{
  "num_hidden_layers": 14,
  "hidden_size": 512,
  "n_experts": 64,
  "experts_per_token": 3,
  "d_expert": 128,
  "d_shared_expert": 384,
  "hidden_act": "swiglu",
  "moe_layers": [0, 2, 4, 6, 8, 10, 12],
  "router_score": "softmax",
  "normalize_top_k": false,
  "routed_scale": 9.45,
  "balance_loss": 0.00235,
  "balance_bias": false,
  "router_z_loss": 0.0001,
  "router_bias": true,
  "init_std_router": 0.0142,
  "lr_router": 0.000875,
  "num_attention_heads": 4,
  "num_key_value_heads": 2,
  "head_dim": 128,
  "vocab_size": 32768,
  "norm": "rmsnorm",
  "norm_place": "pre",
  "norm_eps": 1e-06,
  "positions": "rope",
  "rope_theta": 12600.0,
  "rope_fraction": 1.0,
  "qk_norm": true,
  "attn_scale": 0.0884,
  "tie_word_embeddings": true,
  "parallel_block": false,
  "init": "normal",
  "init_std_qkv": 0.019,
  "init_std_o": 0.0036,
  "init_std_up": 0.019,
  "init_std_down": 0.00222,
  "init_out_by_depth": true,
  "optimizer": "muon",
  "learning_rate": 0.012,
  "lr_mult_o": 3.0,
  "beta1": 0.95,
  "lr_head": 0.00415,
  "warmup_steps": 50,
  "schedule": "wsd",
  "decay_fraction": 0.734,
  "decay_shape": "linear",
  "final_lr_fraction": 0.02,
  "batch_tokens": 131072,
  "max_seq_len": 512,
  "doc_mask": true,
  "z_loss": 1e-05,
  "train_tokens": 565800000,
  "max_steps": 4317,
  "dataset": "wikipedia_en"
}
Below are experts of layer 6 (counted from 0) of a mixture-of-experts language model. Rows are named router (the router's row for the expert), gate (a neuron's input weights, with its number), up (a neuron's input weights, with its number) and show model dimensions 384-511. Each number is 128 + 24 x the weight over its row's rms, rounded and kept within 0 to 255. Numbers have three digits each.
Before each expert's rows: a language model's description of what the expert responds to. This comes from a sample of Wikipedia text that the model never trained on.

# expert 1
Description: Function words in clauses. Function words linking clauses in running prose, mostly infinitive to, plus modals, conjunctions and negation, such as can, but, than, not.
router:135133103106148121095132125123148151100130126130147130105122171117117047116130124137117113139111176142098160114117160159155114139128120100132136077143132130153138094151114113160126143118133094150125203101107126150130154100188171120111140087096175094169125121174118153156103144126137125117162116138130124101147134138109160154173137149145143144106111097133146170153091100119150168125143
gate0:139116098110134103148148110108113146095058131133123174113130058102120138124097083126118140141106108107151142117122126117113125100123115156111166118117136126164140126116119149138122157129097118106158153142170118152112121135170162109109102141171115119134104112140100158135108089134120132120141141106146084136123115130106082136111153128126122117133109133112145067082182147128092150156133
up0:113139159139115139132127139157136145131166161150118098150105147106131135138115168109150147118128122140105114135072103133113117158115128115114095145140141140102149141136158155121175118148158143144066072111102151098133127101113097154139129152098108174183148117158149104112152150103112135114105141128083181164150129154104126101132091141100111128105162134149115126126109111103148097121131
gate1:120107071094157169142118121131101111121146114129122135131126125141116148156151134152157103106145172102083092144114163101119153109167092177105115129183141161141118145125103120155132099084197155123119136144105119126107125121134139108117078089127142110083128162101159123118118082117141088139119110137137050139097152155141109150169137155112118097124123166150121060141065081144160130105123
up1:132108161157169100128133123125156086141123159115106113137126150124069105133134158097130114152121127104110139096090127158151099128137136107143194111134164130116110117189107112120144171157159149088153100129121084095110151120118158128117120132116118165116158127107156081103141127092128105127123108140104170133116137127138126160118137141117117168161162128107156169095149137131091147136142
gate2:148146130143145110125126189103148096135171089137118141088141111111088179142155108111117127101102132127116149115177147135129180118141111123106123126126101140113118134103132134150103080110135121144148166118057107136156124145145124161185151148113133154098103155130133122144119168134142113177105097110161122102119128145131117123128127131129108145140122118145113124118124121145107195123119
up2:149133116131124144155130153133133165061151108137163082095178117197081113137131129097113125120164130129128138136114138147132121117145100125141123119151151205123153098132158120143137134128118129131172118141145134101169127153173106122126141148116131074113092133118103141138183178139141108097127127095117147119117122157127163148124124123145088172129130133125161085089137102126122184136114
gate3:100170158157131106121113114102168141173150124150144144146179129166123143135117149120106180089089134127136068114106147137113116141140146085109111092140167107156117143153101137119117178132112149119140136151063124085110086141143110153155144140165146116121100106105151148129127148115151150153128111133136121130153116108130129136125132107157167155127174093150078131192095117082123092125121
up3:103171131083063134165167130201107155107155101154143123110142112121144178122104126115117117107126160132154130126108106122173167130131076085126134126132122126164153132119117104165139128128151158091178135147140119140089133122117150183138126136162145127171119125109089183165130107123125116087142101169136105117137141117138113113119139160136150113124129103140128108128102156123101113118140
gate4:108113145074135138108124140154097154089089124121137151085097138110168116169145049151142138160142141143120142155107147119188156110116080141139102136118093113149138103146089128153141105116119091123162158132135113090136119132107103102147110123071098111132152132154113130107094146133153089102135106147144155132071117137126132135131131128157117088102141130111103130144175122142116150154150
up4:114094092072111124135156153130122085100146110086156126115084151090148148118108153144120116127123124143126103137107159125149148094119158133162053128119183125078148123122137142092158133151145123114145055074140128113096109139124153137110124141114117171126111150145130126141113119146124112139135155094137157111126135165150123146117091128154158139189134125104125119173112124106121100153126
gate5:097116115119160141108132106160149126140140089121119134110115137109151140142137177093136122111123199088123141154117116139099116165160140138144123134107086118116129123093095107164168132149112167145137109076163164141117158161076102097127138113124087136131141148085128147110045108096135117137103149137129126115162119136120153120129090150145100094148148119101083119142097129143119157089075
up5:128133122129110113164147128104155085114122157146144151167175141131089123103130068154129091146113120176110134128170101122101107097097129122118140150129123123141112140108133150146127137110161102114090122164125094138132105100131131146128095097117111139088125123126154089114161147108128166124155135126085100117104143148123104144108161122141153139112109143149142095137156135114144103110171
gate6:146117103116139119094103133130125167117142152151104138133114097174128123189116177105100145121134143139150186136153156102112094174110102107120136131093115114085145118115087137159144151127149113170150136121118096156144146071156125119113106110135133114133122060178123097128122142138113080098121160133120111093143112153136138102146160155115109153130108119149171108099105115141167126089138
up6:149126125109123122131113113138087155100157124087130114151128138103115117113123073132082078127125140097130087107153153146142142141124151139120158125123145158144083133124147131082121128089089127134122107122147184104135099153123143126131150079110132147144146133114107173131172110146169141119135070147130155149141131101090109154102078098162127074137106113100033160127117127154115122103088

# expert 14
Description: Section headings and tables. Wiki heading markers and heading words such as See in == See also ==, History and Aftermath, plus table pipes and column names like Candidate and Votes.
router:094132116115157103110146116122110154121103091130152116106145113163108114151100093162127098158154123069162149122119143137155143160156155126158162093138108134162143126145141089121107163131138131125086162102113142103118122109109125117078108112100156120159115115154122152113118146154126157119175141106103142099123145128168160100149149123187135145132102073159126139157100117129149171106158
gate0:102154126123132136175124098132095119153145081090138113118156125112122099142133086123136115119117185118118133160109113133122152150147123107148117152101148078150103110160082143123124117123138130151096153121098105186119093132120132125139158126139141126096152124135053140157138140164120116146160132105108129110124117138154091125170102128154138180113072114202144134136115134104114135117108
up0:175107125114129151135112137128150135102129174146118153151116104138109140116129153129128141136138062139101096088127156146115126110112133134141141105141077168078137167102168107135093133138125103107163098120156164110145154133129128154141118157107125112148130143123188131093108129103133108109120114129123146144159125154126169120107146127093158092145169154076116123133121111156147118160147
gate1:144145180133100171168180131131104109127128125160123143101142133124067145148125122156140148098080082081144109136157158122148147162126097156144122130122121132153080119104167081127150124108137104152146117123088095131125075096106136146101120127156118162128122102149113136122089150108121115111142110158161127155129142101129167105135177097139097151131136120160128131144124162143131129120097
up1:095148156188093191155105144102079128099109166141104109111175127158123139134119164100130154129142210129107131110118117138153169109098140121144141142134114163159114140111140096154160145106112113151151152144080129148085107117118149153152103130153132155129132099146132138133131135107142121102165152140137116130111143113147130125149179107137152108130103113151134150166127161154147136117112
gate2:113102129134076096126145162157140166124106137119157103177159130137165132116104162113131107145105153123175128098124127153164108114122151109156132124167113076164095084160104135140134113146091113137078145136124162113159153150099122118152160136118073120119110125158113133136162133119167110151173181151135127120117112110126166101126152136107134147136068118106154159168158105155127104148149
up2:151096089145076069105158085146154131133124144115119089153125116099130081123130088107154133161130140141153118139145122107116093175104117132160091111106093135132135143087119129104125122126096098177092110159103128141101096133128114150139142140128123138149100118127106091155137138144113100121119148111144127149126116127069148111107167145114155142135038135163117134173142127158162107184111
gate3:148101099112120109160111124140135077147166131123168173125131088148142126102139073160155123128131121116126099125174127125114120102126137150141125128130133103111156154174186131136139123165148142120148144120134150108164167148109141136121136157091139114125110115147117124109099107117147138132160157109103130138133172094136147093150087139172110136086121129078131133162133141081086158144144
up3:143087149131153079099124148125155088138113138109151159141135098142114150131130122119132130135189102096126146122159100133131130115162132110167140111136133125086140113129142125132140127134151159126145117139091133115118159149115129057085142149107113111080114079111153149128100128149112128109160127134107139120150100169120119116067099137149101142125116107108128120162122157108146141123172
gate4:190143112128131160139140149091147153140167168120168179124159114128117152141154154139151109124123103096123131125079139145128111141123123118137119126108133129141148112134110079108154136159120135092095149112121119136128132097110127130134151105135181124122116165159110174142126085167106134147122133156096155125122182092154164083178133112152143158118065089129106166114121150146135100116155
up4:141197133117145138136094117144146133111106099137137148122137104116139116121112085139122146101155129120100126130149113143165099135112148100119119137087116138141156142090158171152126129133115130113117146142129113095191117123161167136104099139120104151123134128120121138129123143118166146147122188121099154168172144143079181157150119112128105120144113156168136131115099116129130154127134
gate5:124095136155092089102133094129161097133098154160098140127146113124113138158129135109156119124123145132142089107120145117116109156156137137124147169109100172139122151135120128107112136173169078111145135146105118111125121103104088119122126157133109142141123131134123132133124162119132108109132112150130127122115071139126105130118093106078110172123126138102141154162092109116156158086103
up5:125129125105115117125122120186072140141134154113167109175113121148140121109122106154107128134104080122127143133125105118137133154106159147130104107130161116141141146120148126163131111149082157133168104103084087090159137111178131125118114156163127110104162101136094140105112143154117068136110146116153127133165125104132112096121110093161134101120128127111141104103131128161069123165116
gate6:120165105138117102116118073097131107149079113181141136120082126104154125147127179180184124142103125119113125113139078144114109142091147110123141123095131164096142150098132094128152105108127094110120152101142114104076124161122159138104135131129123142148101121149077116148126070150106093106149140116142164131098147157137130148093130146155111171127128109136126135164140152148122157126117
up6:137167101093115158161144135132109157110124131146124115135077087155132180075101149137094140125100137114138134113150107140122131149137149131127144138112124149141149117089085103104089092145152150146128115135156098147155140117130084156140136139127120139107137133142132085137106167191138124121153124164166184167152135147131114114165136119136110174117141119101097115137066133133104104081134

# expert 6
Description: Table cell separators. Pipe separators in wiki tables, especially between numeric stat cells in sports career rows, plus semicolons after numbers or dashes.
router:099139127118132106121135124121138148118111084123122129064134118152097086129107114180140139171123134081118123137101142106147179122155123107146161098151133124145176115124133084137107129154157125114105131081125123101122141076115127132055147098107165116144086143125121192173138159167116103098152119114115118092131130134148138143189158137148163170113101110126119168158106109119114141110147
gate0:135105163152125143156132128148124164146143152144151064151149116170153126131146110130121119102156134108139105133091134142172124163124106070127179163139115084103123129134129139131157132122105128112139132161134100137134153118113132133163139140146145116105127127089123148108157133146115122156124106088089078122101093118155097130122142147132186091145093122099135111134099148121148130125101
up0:142130123147109111092139138150104111108093147146099145109111132102089118107148139126129180154126173093120100123167129085145100140154133153138115086143187158125138143110131129122131136145120113144112152108116197122095120154133135099126150142101113125137131139161145138165143131124152162117106108160145138084135131135086106146105126137125114161174158145172151171169126124149105106129141
gate1:126133136148128091119152129120171121092061094129116109118131127132158136100151084136158130127138122118154111119124133101123102157141109126140133116118150103119141133089124105127162068103085112096144170140094174102130138119133145114127171127112155110099101151097137122141171134107107115105157156102162090107114122131121132126144149103161154132159106125073120147122105118068121147156139
up1:180118163172174138092159115118149135114086116090115113117146136127109149146146154137129104111137136119091134135112142123149168150112133140138065130147158128150122142134171092117142099125099119133133115115093132156156116158156132146113107098107143145130119118069128138162084126138160102141123178106134127119105139130116084109130187110161126127069139100140114124115129107081151136114140
gate2:145125139099115112122118113135134128108094129134077133100134118126093144094140129153137116153120098128172101101124152135156110135166155111135100124129138122144111154134162128173134103110155102133085090110136094147139093118098155119113105128126173134097094150121078184144128122107125157100136155088141135131087145131114112133114172116092147127117125147085124111126110130156138116132167
up2:147129102127124143126152092156119093129131128147159129061148119101163143160123128137097165091101121153155127150148164133101115141128130112121116122125100144094133163131126132093114137107147150115125129153141106130134138164137104177137120153105141142174111123132143133118141129100182121129114158108128142121138141123106108102103117140126163103166119172128109156123182121104135151133148
gate3:132140084127105154107100126158130153146130120151130162155102118131106109147155109136151137085128151137145132144110115135106133129135093115110147126131077184132138180134108114075146123130133126110160161094116116164159095139098133123127129145128191153140121166144126106118177138133170145119146175141172137151156089148131122140151102118153133124133116143149103165106111098132162137145146
up3:127157149118113128130139101130135169158144158117137069090123163116131170112125131160094089156139091132128124133117132156081145114109142170180113137146142119133127116121110123153123140106111150109095104166139127127103156120116115122144129103098108144160152160125196122154101148136098130121112168149178104165122159112110136118167154102127098151134130124119168102152127145103117125107121
gate4:105106123130106118093142115115122169113105068148107111152118145087049107173118120156141158122130125134102146139132130132164170119102131093153146128131111145153126151124158132151115107114167100142081165124098129131095160095120116151119124126105149142120108174140162125131163111124123147122120104149120119147117098152151124166144072116148164126111153132117109144108102114102120116092134
up4:084166137121131136179161104087099101146127139109129129112137145212138110148102156110133134139116084155133158121117136119129134117135111142148109132134156130114157135124112111111129135118131155148122162138135099108150129130085155144131100118111134135121100159147131110101126106129093111132127125157138139133103145130167135079128184133156139126087130123111169171144158081146133130130104
gate5:103111116122137106130131105126110133094094145113099130117110136169115141099125106077168081142147148117115120133182114102157115126158154130164133109136114092146125108093092123130129118136130159088095129128155135157130147133134118104133061141119132142104128164141087197130099154165119109110137114186161137109083110116128155144115110134126163142129095107146120127124103112123137175102136
up5:117158112148144115154173125139186120080123103182148120137111148124097117144121139096081121112106121157142113127114130097151142125125067093085117140146098138098127117157127116170142110128171127164145070132118171095135122153122100109122153169129097112108113130094162137109126141102148078150125133136144143115143150133144122122139090122113134106140144185132140105105107120150131137121112
gate6:123141133106144143142173144088119134132103153140169158087200147132164123111121075112172103105163131101139142134107152132100080121096101116064101127116090163086114145111112090121130157138182102129155142081151148150116109152123139163118129106107126126121192109128132129176146169144153174121131136132133118109103075117151135131137122123149147119104153149126148151133189095085135124132113
up6:151106078121112138147141105170137112131112120113135113162100132143083137108144182142088132151095124165139134129156151119172175126167109128203132108133133110158115140124154156135129123165118159136102105156131128119149142107083142087143110122133109129135044107136109131103115102131096115167129134097149134147118175150095114135117103130117119144147108125131118100133100167137123110107184